config.toml
n_kv_head = 1
positions = "rope"
init_std_o = 0.0
lr = 0.00696
lr_mult_up = 1.32
warmup_steps = 50
batch_tokens = 65536
Below are experts of layer 4 (counted from 0) of a mixture-of-experts language model. Rows are named router (the router's row for the expert), gate (a neuron's input weights, with its number), up (a neuron's input weights, with its number), down (a neuron's output weights, with its number) and show model dimensions 0-159. Each number is 200 + 40 x the weight over its row's rms, rounded and kept within 0 to 999.
Before each expert's rows: a language model's description of what the expert responds to; "raises" lists some tokens whose logits its average output raises strongly, later layers aside. This comes from a sample of Wikipedia text that the model never trained on.

# expert 12
Capitalized word-initial letters
raises: "av", "ar", "ate"
router,259,243,200,211,194,226,249,239,213,159,217,199,194,241,222,273,268,180,216,184,280,196,198,263,227,195,209,201,189,205,164,166,290,210,215,236,127,219,183,242,242,180,200,195,162,247,191,237,265,148,222,193,148,186,154,148,181,170,205,206,195,254,209,268,211,200,170,196,173,313,257,182,238,97,184,177,105,239,172,205,238,302,213,179,162,185,178,189,266,160,155,257,217,192,162,195,203,213,232,189,128,146,195,224,208,107,200,213,214,156,230,235,227,204,236,198,267,197,203,183,197,234,185,211,156,120,158,145,274,122,266,157,163,242,167,268,177,204,241,202,248,194,242,155,232,212,179,212,162,158,222,180,222,199,240,256,217,238,128,208
gate1,260,247,200,211,177,165,162,223,206,173,272,215,151,223,188,249,191,211,273,220,213,262,246,130,190,177,201,209,233,221,234,163,152,222,189,159,177,265,136,276,203,183,202,274,185,242,240,227,196,163,261,130,242,251,178,244,207,238,217,214,165,151,259,244,212,115,240,224,226,256,241,174,238,226,122,222,197,187,211,159,171,190,259,267,250,159,169,173,141,214,158,203,143,123,240,162,210,175,198,275,211,201,239,147,176,231,115,202,130,299,161,144,214,220,247,203,175,250,187,209,270,134,193,232,243,194,150,192,248,173,147,199,223,226,133,209,212,251,202,184,170,227,205,161,198,180,175,242,223,114,159,218,185,236,199,192,244,252,206,184
up1,249,164,174,231,194,214,184,239,248,242,225,178,152,223,262,215,199,219,220,199,215,210,207,194,174,177,141,190,233,273,140,222,189,163,161,217,311,149,255,265,197,179,303,92,181,181,263,195,162,233,228,196,176,263,95,209,257,127,248,229,225,183,166,203,162,167,180,226,188,204,190,231,243,203,197,218,221,203,127,232,203,185,202,280,170,234,210,244,214,204,114,230,242,230,270,180,228,132,204,173,167,143,216,163,182,144,136,198,143,208,176,170,248,253,228,230,218,246,223,188,247,159,157,238,225,178,189,204,205,314,199,248,230,229,227,168,184,131,171,207,227,218,158,223,164,169,132,224,225,228,197,172,180,194,234,105,212,195,224,243
down1,216,160,155,218,205,154,271,198,200,156,151,221,188,244,159,223,252,190,198,190,117,192,251,153,215,169,198,238,276,149,207,156,192,161,203,195,225,142,157,203,188,209,200,127,232,203,143,234,195,184,176,120,177,220,148,191,244,222,199,179,221,98,232,179,119,187,157,223,155,211,177,237,201,195,185,277,189,246,187,166,211,172,256,183,221,242,225,230,241,232,143,189,224,189,200,198,152,229,144,199,182,165,119,183,201,116,172,100,231,248,182,214,223,199,222,201,224,313,180,218,208,218,171,184,251,236,226,169,177,176,256,236,145,216,143,239,204,208,201,243,135,268,178,197,182,148,235,203,202,205,292,223,290,231,95,272,182,198,255,183

# expert 45
Chinese name syllables
raises: "ge", "ens", "gh", "ber", "ut", "ob"
router,213,250,258,200,199,216,202,198,217,201,216,281,165,234,235,185,240,246,184,131,244,191,147,182,197,219,236,245,205,262,145,221,208,172,243,257,138,201,157,267,255,151,241,169,181,271,186,158,194,161,217,177,184,206,233,143,188,176,128,246,214,246,213,219,132,180,213,259,227,199,254,213,236,189,203,193,149,296,163,180,284,262,198,190,210,130,176,213,195,139,180,177,199,201,276,187,168,213,268,201,194,178,206,233,163,208,205,250,179,194,256,197,199,168,215,250,244,143,155,148,183,282,248,193,165,127,179,174,212,142,300,145,229,230,115,255,181,221,233,167,175,195,194,145,241,137,185,229,172,144,187,199,153,116,215,270,204,206,157,239
gate4,228,253,266,228,155,218,202,266,117,236,162,168,216,220,208,222,220,186,196,156,250,220,185,169,205,176,176,206,228,272,220,213,205,279,251,126,169,191,164,265,231,222,174,144,152,278,225,126,224,250,258,278,224,208,188,158,172,172,185,251,189,208,251,278,235,177,245,174,271,196,152,199,210,215,143,195,192,148,216,238,275,144,218,260,255,198,219,169,210,138,201,253,229,231,240,188,294,180,186,157,161,148,157,235,274,201,158,183,226,158,210,138,229,238,149,219,187,235,122,136,237,208,192,166,244,172,219,224,193,189,222,195,181,248,122,274,191,167,214,162,169,232,145,129,146,183,179,191,235,225,132,220,195,166,206,222,182,180,167,174
up4,207,206,219,152,222,236,164,260,142,178,229,202,214,271,156,242,243,154,239,216,235,245,170,170,183,198,227,243,179,253,246,197,218,239,201,134,155,182,210,161,282,246,152,190,203,205,239,204,209,153,279,266,156,176,172,183,235,172,227,265,158,245,232,213,221,210,265,206,225,202,150,161,108,186,124,221,236,224,283,223,189,126,195,185,268,159,165,141,228,157,213,205,265,257,200,160,196,239,167,238,162,170,252,262,227,195,143,181,193,199,225,178,143,274,195,190,178,168,239,197,174,204,215,207,203,133,255,232,178,232,254,221,216,171,107,231,157,231,197,165,188,185,192,137,176,263,193,141,198,273,112,201,159,114,185,206,230,227,256,180
down4,190,235,178,209,255,150,249,210,215,222,261,255,210,224,175,182,149,184,216,111,127,252,287,153,170,161,182,170,313,228,197,229,172,242,242,199,214,131,230,194,136,210,202,158,200,236,138,214,222,193,207,209,242,157,246,192,151,212,154,126,202,209,181,166,200,196,173,163,157,129,200,186,193,216,173,207,198,158,270,205,167,245,167,206,230,177,226,269,175,219,175,177,213,194,121,203,307,166,188,168,205,150,229,281,254,154,238,240,210,97,226,228,155,211,157,179,233,179,288,253,238,193,201,183,248,241,183,178,257,239,192,191,186,230,233,227,254,173,138,227,231,240,183,171,168,261,202,199,226,232,177,166,191,244,192,100,198,238,221,130

# expert 6
Adverb and word fragments
raises: "ar", "ic", ",", "ice", "ices", "are"
router,242,218,173,227,221,237,238,201,248,177,180,266,157,190,184,212,269,204,174,155,267,177,166,219,217,106,154,282,193,238,207,209,194,187,193,214,159,222,134,268,217,159,304,91,171,263,167,182,217,231,244,162,229,198,169,160,200,189,153,165,226,240,181,177,169,187,200,222,168,229,176,189,184,206,225,159,127,224,186,229,195,241,209,189,170,152,171,271,242,225,105,238,204,224,199,177,255,183,212,99,207,105,236,188,182,141,201,198,196,186,243,192,169,113,267,229,166,151,230,165,260,193,170,198,179,175,204,185,280,175,220,172,161,170,148,256,217,222,229,234,184,192,192,221,254,203,186,241,118,157,205,166,255,124,235,168,234,181,116,186
gate1,200,154,158,254,271,256,197,169,194,224,121,224,210,142,198,132,188,200,192,179,251,175,154,229,187,160,225,184,123,230,232,254,228,245,194,206,208,202,160,228,213,228,157,197,221,204,202,197,164,181,110,183,256,178,258,221,235,227,195,198,262,163,287,199,160,198,161,137,194,235,199,218,128,184,218,202,176,264,126,171,162,209,209,304,182,186,172,169,231,206,161,222,199,206,236,213,211,211,198,228,231,146,181,242,208,203,192,195,222,164,227,135,196,119,198,303,204,213,200,224,274,260,182,194,163,126,229,252,227,192,208,236,262,226,165,277,282,166,188,166,193,274,268,253,191,163,303,241,222,178,229,200,268,185,155,170,174,173,188,123
up1,196,346,180,217,188,180,171,149,162,212,176,214,202,204,207,234,158,236,160,259,165,203,224,182,215,235,188,157,246,164,181,160,248,232,194,210,186,234,163,220,183,201,201,124,180,243,188,201,271,214,189,210,183,141,189,182,184,246,260,217,176,258,180,164,138,258,218,216,183,124,151,180,127,230,324,163,152,206,175,189,187,195,205,186,163,137,245,197,128,215,217,239,217,134,133,256,194,175,151,153,288,181,150,237,146,223,185,232,197,208,149,165,191,209,188,142,205,195,228,198,214,157,213,226,160,241,235,100,195,212,160,215,253,190,259,233,179,191,127,239,248,223,140,272,256,257,162,201,182,211,116,147,153,223,200,242,232,221,215,208
down1,231,186,219,210,182,149,200,136,157,208,153,175,220,137,167,205,167,250,178,157,207,170,264,189,197,275,158,179,217,205,170,111,217,209,265,95,196,287,180,200,155,175,240,154,241,275,272,272,221,235,248,234,230,208,193,185,174,157,204,127,232,225,187,213,163,209,162,244,163,220,227,250,246,252,218,179,247,153,232,241,247,214,185,200,156,241,232,162,263,221,217,196,167,111,250,184,208,213,193,164,205,205,165,209,224,196,135,277,121,215,185,270,221,267,153,194,195,163,201,170,180,221,149,240,175,218,239,193,146,178,268,189,207,211,225,176,239,190,172,228,264,211,144,250,185,229,274,200,117,160,190,247,161,285,173,137,175,218,220,218

# expert 30
Digits within numbers
raises: " |", ".", ")", "ive", " |\n", "–"
router,241,198,187,219,132,269,213,177,193,182,236,304,156,187,206,199,276,177,132,196,264,243,193,249,188,144,223,271,252,294,155,219,226,233,212,235,286,239,185,240,261,147,255,134,183,246,183,127,194,132,205,132,170,237,234,178,200,162,224,217,195,249,200,262,193,95,169,211,233,186,257,159,258,170,247,184,125,255,178,222,208,270,180,194,156,210,179,228,234,206,197,196,252,185,207,164,192,175,172,166,195,152,220,211,198,182,193,246,235,203,243,192,292,236,221,208,195,166,214,174,187,206,161,237,177,210,130,173,202,166,237,182,174,184,161,265,130,221,222,174,212,139,209,187,181,214,187,230,220,143,182,200,248,134,234,264,244,267,151,230
gate7,257,203,268,147,243,237,212,196,281,121,189,142,244,262,192,189,186,200,135,124,211,226,195,206,155,193,227,264,177,139,180,156,200,203,257,204,185,160,198,172,93,201,246,202,159,157,205,195,207,252,126,162,118,260,236,163,243,250,204,225,174,203,198,237,178,248,228,178,198,195,199,229,209,216,319,195,265,245,150,256,207,218,243,150,188,161,174,190,228,176,173,245,285,195,176,135,109,181,195,166,194,129,221,193,217,144,148,224,233,184,202,195,281,255,177,144,187,165,225,177,234,222,250,144,196,180,207,200,174,158,157,159,163,187,237,163,122,185,208,183,173,179,156,215,268,188,181,220,186,190,179,133,251,193,170,223,248,208,225,249
up7,231,195,196,201,240,160,155,227,269,125,188,160,229,142,251,200,198,181,234,50,255,206,173,210,271,119,196,160,169,235,150,163,121,250,214,191,212,206,225,197,177,167,205,87,180,237,209,130,208,265,177,154,214,273,234,170,177,221,212,142,147,162,222,239,190,180,291,167,159,237,227,226,220,216,244,152,220,248,227,219,118,250,184,159,203,231,236,222,201,199,191,233,229,182,166,180,168,274,189,252,233,182,235,219,196,210,205,182,167,194,218,189,239,172,250,171,240,249,171,151,221,222,226,160,226,197,152,154,145,180,178,159,233,301,240,175,244,237,228,178,200,211,162,250,200,237,138,231,207,258,128,142,206,192,201,249,199,239,212,218
down7,211,214,170,169,170,205,242,216,225,155,253,165,156,196,158,225,200,199,286,105,163,216,255,173,188,248,243,287,189,203,228,178,190,179,218,196,185,227,214,246,212,194,178,150,169,216,223,232,175,206,182,201,285,159,226,251,201,121,133,220,149,172,245,184,82,245,294,205,241,193,139,244,201,215,143,199,257,206,219,251,171,213,241,200,186,177,177,256,197,212,175,210,219,254,158,142,188,187,267,195,179,216,218,224,286,191,212,183,165,243,238,218,162,195,190,212,178,126,246,172,253,188,232,220,142,204,263,177,280,228,160,221,263,201,209,224,133,189,144,205,212,253,230,206,168,211,181,195,248,238,155,149,178,114,235,73,191,152,207,164

# expert 48
Foreign name syllables
raises: "ic", "an", "u", "r", "ig", "ud"
router,199,175,215,216,148,218,231,186,232,238,246,233,206,203,139,185,205,196,163,228,205,231,176,209,265,176,101,207,168,233,132,226,234,149,239,246,166,228,214,253,236,153,225,224,200,204,125,199,241,197,228,157,197,182,203,165,212,247,173,180,196,233,245,207,227,187,179,206,210,256,208,187,191,175,232,125,126,254,234,228,188,230,240,103,181,159,183,204,268,190,156,256,224,184,156,171,185,187,229,166,183,118,141,230,157,168,235,236,180,186,269,158,229,161,225,255,189,101,207,145,195,222,130,249,191,163,143,198,183,121,234,144,188,239,99,244,207,232,264,174,225,202,199,185,162,152,202,186,222,163,130,229,220,183,254,312,261,281,192,248
gate3,287,174,242,235,228,279,158,229,214,192,167,255,189,196,147,182,170,234,209,254,212,174,169,185,163,177,176,262,192,221,170,199,208,223,175,241,214,237,220,200,201,143,199,280,251,208,232,246,225,132,167,154,216,143,165,162,168,173,176,266,128,216,194,203,187,126,204,185,171,192,250,183,205,213,197,139,139,225,255,181,192,232,208,249,124,240,213,234,221,108,125,175,237,174,147,189,202,195,220,174,222,198,127,172,203,178,162,238,96,159,314,250,213,211,116,246,152,135,243,221,181,157,202,200,180,285,209,135,206,186,210,216,247,235,157,190,191,151,122,200,216,192,252,154,198,214,175,141,210,203,214,200,303,173,159,198,198,154,227,191
up3,129,187,217,235,175,140,233,129,218,182,183,142,198,137,256,216,187,189,186,223,203,252,275,216,247,222,200,160,188,194,132,232,201,204,167,240,215,203,173,263,195,185,210,229,203,197,177,166,286,226,247,168,210,248,201,160,202,113,163,178,187,190,192,232,191,187,224,210,226,203,217,203,158,208,234,348,177,192,115,215,209,175,197,258,133,192,271,233,209,265,212,210,206,257,164,123,166,189,191,215,149,204,183,206,210,171,246,184,153,196,176,210,150,195,276,236,284,229,262,171,232,264,189,170,162,122,141,205,142,161,238,151,246,220,181,223,197,245,196,254,222,232,204,180,133,162,159,253,142,185,166,84,199,231,147,155,224,193,240,225
down3,268,195,202,221,155,228,177,199,188,128,242,238,152,150,226,202,152,211,243,124,150,249,201,146,315,167,165,157,211,260,170,295,168,203,187,203,152,214,214,180,163,194,172,176,159,240,229,215,220,152,219,210,225,231,261,221,160,149,226,262,255,195,205,184,213,198,178,206,236,177,161,156,213,160,195,222,292,186,173,166,190,233,170,229,156,321,223,226,202,185,244,173,318,258,214,183,202,162,122,218,202,189,228,203,211,146,266,184,177,231,210,167,218,159,242,256,158,213,145,202,230,190,201,132,193,179,214,238,234,271,250,153,217,152,230,178,261,129,161,148,177,194,153,140,257,212,243,204,236,169,193,152,212,230,242,225,132,230,209,192

# expert 25
Romance name endings
raises: ",", ".", ";", " and", ":", " of"
router,198,298,245,222,151,218,237,252,199,201,260,245,185,239,189,188,231,249,178,146,217,214,212,225,212,114,146,189,167,232,179,199,218,179,233,297,172,200,205,259,238,148,214,183,138,308,205,205,213,178,207,167,135,182,261,215,155,227,166,216,261,205,249,219,146,164,194,236,231,180,202,225,270,161,155,132,157,193,147,174,223,215,165,177,203,181,211,192,220,157,124,290,196,182,223,185,174,196,261,157,227,129,163,157,167,187,190,278,216,222,243,190,174,223,189,221,146,148,219,212,261,252,221,179,187,201,151,150,240,116,214,156,153,192,109,222,205,225,185,185,170,139,221,131,164,161,205,270,224,140,211,149,228,169,234,244,176,282,194,215
gate4,223,246,223,197,247,160,99,201,174,174,125,185,121,306,220,99,249,169,260,196,218,206,261,240,173,135,248,116,230,183,158,239,165,267,197,245,128,201,195,191,239,121,220,197,193,202,161,198,148,170,216,238,190,263,175,204,206,153,232,211,201,208,266,191,179,230,175,165,207,208,236,245,208,154,118,138,202,226,171,225,218,226,222,161,230,273,212,236,215,174,144,235,174,218,265,168,167,148,211,179,202,132,154,183,156,225,151,187,196,219,184,152,243,143,222,264,153,173,247,307,200,171,222,182,219,243,179,250,221,235,176,175,187,183,210,199,133,219,218,252,188,231,200,218,166,186,212,222,208,165,232,165,197,171,164,225,142,293,151,191
up4,141,125,177,184,223,206,184,151,219,211,177,218,231,293,255,165,235,191,221,203,231,235,183,240,225,157,224,172,246,181,253,147,147,228,184,214,157,237,201,203,161,224,189,182,164,117,218,263,152,160,234,199,77,201,190,156,245,128,242,237,256,238,277,226,143,211,242,231,249,193,188,174,170,195,140,186,193,232,152,160,223,179,172,195,216,214,180,187,246,145,196,288,235,236,240,203,193,142,217,171,254,188,165,134,189,188,195,159,184,159,187,234,217,121,200,249,238,173,171,272,343,159,218,158,147,223,180,258,156,233,239,132,198,181,261,212,159,233,192,172,205,253,225,223,236,229,174,223,205,213,199,238,219,219,179,180,128,191,273,197
down4,185,226,142,266,279,204,188,234,131,232,219,191,163,271,99,154,191,238,264,182,154,240,199,105,261,207,243,155,223,226,217,178,176,137,189,180,156,146,155,183,186,236,228,188,195,234,187,198,193,225,217,165,196,119,257,192,138,178,160,161,207,184,169,195,170,200,190,185,226,154,294,140,251,298,173,264,230,184,288,174,180,226,257,163,286,220,251,237,227,154,129,253,254,212,132,153,225,197,194,188,196,207,155,213,157,238,186,197,169,222,156,179,191,233,101,151,230,237,253,199,227,196,160,161,166,198,216,204,103,201,213,206,214,195,221,195,186,178,171,148,240,239,157,185,210,254,144,231,228,250,207,200,191,224,168,190,182,221,157,197

# expert 34
Mid-word syllable pieces
raises: "l", "em", "t", "ut", "ar", "ens"
router,245,182,205,266,146,201,189,222,155,259,225,260,149,229,179,178,219,250,166,147,279,189,161,228,217,165,246,223,214,233,140,205,241,196,216,205,197,216,187,238,278,164,220,198,249,193,182,166,197,228,247,187,170,229,194,151,179,109,175,215,231,252,222,240,202,198,225,243,187,257,225,223,218,202,181,131,92,220,148,274,190,175,227,233,172,219,190,244,163,180,174,199,243,203,228,211,221,152,206,166,197,160,143,317,170,153,265,168,151,206,282,190,281,162,247,191,192,170,197,190,214,209,199,172,228,198,178,229,245,233,228,120,201,209,134,234,197,281,241,168,178,243,186,196,238,138,177,260,162,184,169,126,183,186,294,262,197,221,130,285
gate2,150,282,216,165,192,126,200,200,171,206,213,272,192,155,165,192,185,193,200,263,186,239,148,162,237,185,217,229,207,225,155,164,218,185,214,235,197,264,191,228,181,133,257,249,193,159,220,192,189,246,170,255,185,176,162,229,172,149,253,197,166,122,143,146,203,252,165,190,216,204,215,221,202,250,177,182,166,235,134,265,143,299,226,186,178,214,252,227,148,217,216,230,255,172,216,192,171,222,300,188,209,256,164,284,181,198,300,233,188,161,211,202,289,213,137,203,208,151,172,197,161,167,167,126,254,218,283,155,258,179,178,240,212,185,189,207,241,248,197,290,171,243,162,218,178,158,236,261,162,186,211,238,192,226,160,124,209,248,185,154
up2,219,167,204,147,216,216,229,121,183,161,168,181,158,273,181,205,201,152,186,211,211,193,190,200,210,241,198,198,187,178,224,213,217,195,138,206,230,207,181,246,273,176,105,213,187,198,169,214,227,198,228,214,250,211,251,203,247,183,179,181,203,254,250,155,196,170,186,204,299,180,177,171,225,186,208,212,210,267,246,178,165,189,215,170,218,153,258,126,149,208,194,157,256,179,119,180,243,208,243,160,235,108,205,137,211,228,199,152,189,212,242,162,156,268,200,244,242,223,219,262,157,243,217,144,261,299,267,202,146,239,186,163,165,138,199,191,189,195,110,189,138,256,202,209,222,289,164,227,185,67,176,156,183,169,215,221,224,194,272,267
down2,175,169,217,213,263,259,226,206,201,190,150,133,191,243,227,160,167,200,206,178,195,214,250,163,180,145,141,231,234,202,218,109,207,186,148,177,161,106,194,189,240,203,197,213,213,141,167,106,227,263,194,182,90,232,232,207,267,248,243,219,217,224,126,165,205,223,296,146,283,194,198,167,258,173,174,214,200,184,198,229,268,180,154,204,174,173,165,162,155,185,237,193,200,220,215,240,203,240,115,235,221,223,184,203,242,176,175,202,228,199,220,262,250,228,181,116,138,193,252,186,211,218,204,209,246,229,185,135,218,234,293,228,185,228,180,197,170,285,105,198,149,183,143,222,227,266,207,163,192,227,241,270,198,215,230,217,197,272,223,203

# expert 11
Consonant-cluster word pieces
raises: "ens", "h", "es", "ar", "er", "ast"
router,219,265,199,171,180,245,174,200,230,199,280,265,210,210,237,236,241,241,163,163,236,223,126,218,292,198,229,230,190,212,177,211,206,214,245,207,191,185,150,210,265,170,206,165,159,277,263,189,219,189,203,179,130,193,175,140,225,214,176,212,243,239,230,210,168,125,183,225,199,231,220,208,233,166,210,125,119,251,160,251,292,244,215,225,180,225,112,228,214,214,201,224,196,181,234,177,238,198,175,201,105,135,156,258,192,166,257,251,223,174,244,243,249,171,273,238,219,142,163,223,230,256,165,160,191,179,139,186,265,201,277,158,143,190,181,268,242,190,205,238,225,171,232,213,241,168,191,250,202,207,245,192,196,118,298,240,256,193,189,204
gate3,185,232,202,193,223,226,139,257,181,149,246,220,179,205,208,210,240,289,203,212,214,251,245,221,285,133,190,178,214,189,209,154,236,178,220,193,198,218,198,264,215,250,236,199,211,197,238,194,161,176,210,184,101,279,232,202,310,212,171,144,184,236,163,162,171,262,205,202,171,181,209,227,182,209,167,210,139,248,235,194,193,211,164,189,121,272,206,135,195,186,238,248,184,242,169,110,284,186,135,148,235,120,269,219,251,144,298,187,262,233,209,247,174,156,247,211,206,160,243,253,214,275,191,259,218,244,217,230,240,224,170,180,216,207,202,199,246,209,245,204,235,226,211,191,179,196,232,147,268,144,224,174,150,129,189,189,228,217,202,263
up3,258,210,214,264,186,194,183,134,189,171,221,184,195,186,246,132,190,159,171,260,161,169,255,136,206,198,136,256,192,244,204,232,195,180,239,299,242,208,166,163,187,149,187,173,167,254,185,171,189,186,96,179,196,211,192,197,189,136,163,145,121,119,142,249,253,215,135,180,214,238,183,226,135,166,227,257,174,143,229,175,218,146,200,216,258,160,176,241,241,168,200,138,188,240,143,206,202,294,242,201,179,238,213,164,192,218,169,232,284,135,225,195,191,109,226,333,131,213,213,224,216,193,232,182,204,229,204,217,160,193,208,219,200,168,150,172,241,279,204,152,222,259,226,251,238,214,226,196,209,129,191,199,228,199,204,222,209,213,230,207
down3,247,209,100,175,236,272,246,177,170,245,219,229,269,196,157,170,171,193,156,207,184,210,178,280,246,201,193,230,126,253,199,176,183,261,188,203,225,109,158,216,208,188,169,298,168,229,201,174,172,148,178,244,184,187,149,209,192,204,273,203,113,184,153,176,192,206,203,227,185,235,236,163,235,213,147,249,99,182,248,241,193,227,200,162,127,256,238,179,159,140,186,146,196,131,219,277,216,193,212,220,198,195,179,215,161,167,207,252,225,241,208,199,239,151,233,181,140,224,203,169,303,62,188,170,281,193,228,199,211,119,215,217,202,212,231,191,174,142,191,182,223,179,171,198,205,202,242,254,205,238,160,217,216,210,220,248,269,221,203,204

# expert 35
Year digits, non-Latin bytes
raises: ".", ",", "–", ";", "ess", " at"
router,151,200,249,178,132,265,216,206,231,187,206,239,92,239,247,180,268,213,153,174,198,231,225,244,208,170,194,195,254,201,172,185,192,149,216,222,173,223,208,220,265,217,282,165,108,248,200,191,207,139,194,168,204,179,224,141,229,158,193,190,219,266,218,276,164,148,178,221,163,203,223,220,241,146,141,193,148,269,197,244,171,271,156,146,234,158,164,260,191,201,156,218,267,137,215,205,169,224,180,156,140,154,217,221,187,202,278,185,180,163,214,169,222,157,219,243,240,131,210,204,225,222,163,247,236,200,116,126,191,152,245,171,181,177,164,240,147,234,204,179,152,227,224,145,230,225,203,241,202,176,249,219,179,147,239,257,206,267,140,295
gate0,227,237,144,192,152,254,231,132,190,193,168,263,177,172,251,269,205,270,176,160,240,198,244,206,165,165,273,123,178,161,223,178,191,164,236,233,147,182,182,216,179,254,158,304,141,134,242,145,192,190,213,213,195,207,168,212,230,200,208,241,230,223,208,144,212,118,201,173,261,262,189,239,183,220,218,226,109,197,131,179,148,212,194,205,137,223,170,213,198,146,180,198,190,187,233,230,158,222,236,221,195,161,209,288,194,264,145,177,178,211,122,290,228,258,187,203,242,177,186,199,154,199,232,206,157,189,149,180,208,250,156,137,214,197,228,252,153,201,135,134,144,201,171,324,177,211,145,221,202,182,145,239,156,197,216,192,159,222,168,196
up0,208,212,203,233,153,191,211,201,234,190,141,223,118,224,214,191,144,244,178,268,242,197,195,216,132,150,217,170,233,204,187,167,237,178,209,218,210,133,184,220,184,156,179,237,205,223,266,219,259,173,118,173,242,211,258,184,215,273,234,189,186,177,243,154,301,151,263,282,123,183,151,201,251,225,180,238,219,200,172,163,143,266,230,179,121,208,183,228,214,193,230,119,180,278,143,200,233,207,265,246,178,195,174,242,187,194,163,206,205,204,130,196,244,217,167,185,176,200,215,264,235,250,192,153,185,141,248,213,248,244,122,198,175,151,175,242,234,198,138,125,124,195,126,246,184,287,249,205,189,185,206,219,227,131,237,201,185,180,228,182
down0,201,217,208,233,193,204,248,194,242,174,150,151,148,230,184,151,175,208,179,176,157,163,204,203,146,236,220,138,190,144,203,123,219,173,262,203,238,213,112,200,258,220,212,268,257,233,240,193,176,211,226,166,146,292,155,112,248,184,263,328,254,146,236,162,225,223,196,137,219,183,230,258,262,171,242,208,210,206,202,226,205,164,211,131,194,283,195,198,169,159,160,187,164,224,206,219,211,153,191,224,157,194,215,218,116,173,158,189,224,240,184,268,220,236,175,162,182,247,217,182,233,220,148,181,149,188,227,273,136,222,176,225,232,233,258,221,184,200,128,181,125,180,191,200,182,211,224,180,233,291,211,197,211,128,182,150,180,229,112,201

# expert 7
Acronym letter pieces
raises: ".", ":", " in", " to", " |"
router,214,200,256,202,154,182,208,196,239,198,196,246,123,238,171,199,226,223,165,198,215,200,203,234,220,171,185,238,224,266,242,204,214,230,182,243,202,153,215,265,255,99,239,150,179,297,232,160,185,162,196,151,193,142,184,149,230,192,213,233,256,267,244,269,165,154,144,242,182,213,193,196,219,154,130,169,137,187,138,192,265,252,177,233,225,229,202,209,210,209,156,247,205,179,168,199,171,197,172,131,160,96,187,285,166,159,219,207,174,181,222,252,246,201,239,201,226,147,178,163,252,252,185,195,159,193,138,204,218,173,240,184,206,187,158,194,153,177,278,171,262,201,188,226,183,148,261,240,144,86,192,230,222,186,198,286,205,201,99,202
gate0,212,173,180,145,224,194,210,254,190,194,245,240,197,220,170,212,169,228,187,225,205,206,186,233,179,228,188,219,140,202,213,146,236,223,227,233,181,249,251,241,273,191,207,135,177,203,178,118,154,226,198,132,240,193,196,217,144,196,243,168,306,199,227,133,187,194,234,203,200,293,185,172,168,218,253,245,94,144,224,152,104,183,142,169,178,203,206,180,186,244,248,237,213,216,206,245,190,153,329,144,176,161,200,193,164,186,223,186,216,175,254,195,277,268,190,178,217,181,248,176,127,191,149,192,174,172,146,216,188,275,120,208,211,205,227,160,186,160,227,205,270,172,259,183,161,159,244,95,250,176,202,271,238,211,203,176,208,227,232,178
up0,276,199,131,179,232,202,187,142,240,196,217,121,181,138,232,287,175,234,223,247,202,156,171,183,156,155,238,171,199,204,94,188,196,181,199,224,196,200,210,214,293,191,187,153,273,127,190,243,243,221,199,212,262,189,206,252,183,208,202,228,272,200,228,210,226,173,225,183,210,81,194,226,190,200,210,240,256,188,279,138,241,220,276,180,215,199,222,201,218,240,133,203,250,270,102,220,187,209,205,207,252,236,136,147,158,187,195,217,193,173,191,195,272,248,236,165,287,175,264,220,178,205,125,306,190,206,182,184,246,210,172,190,194,206,185,222,245,236,194,202,200,161,177,144,178,191,246,117,183,235,190,189,214,184,217,191,200,172,163,125
down0,319,161,184,193,221,173,136,222,215,208,211,168,232,226,235,236,232,164,324,186,228,261,178,136,215,194,237,183,173,217,227,164,171,185,293,192,241,185,246,220,178,195,264,249,178,129,230,196,174,181,122,188,204,201,170,217,216,229,182,185,176,182,186,227,179,224,111,210,235,278,263,143,198,173,215,263,176,207,223,203,183,222,247,232,182,207,222,168,154,182,142,261,243,194,149,191,220,171,123,248,146,130,214,185,170,124,204,245,138,198,164,273,225,265,267,198,250,248,208,232,183,260,208,203,186,212,128,266,208,223,209,231,229,233,230,138,197,251,260,142,184,222,207,174,161,147,187,154,187,206,196,168,165,289,203,265,205,217,212,206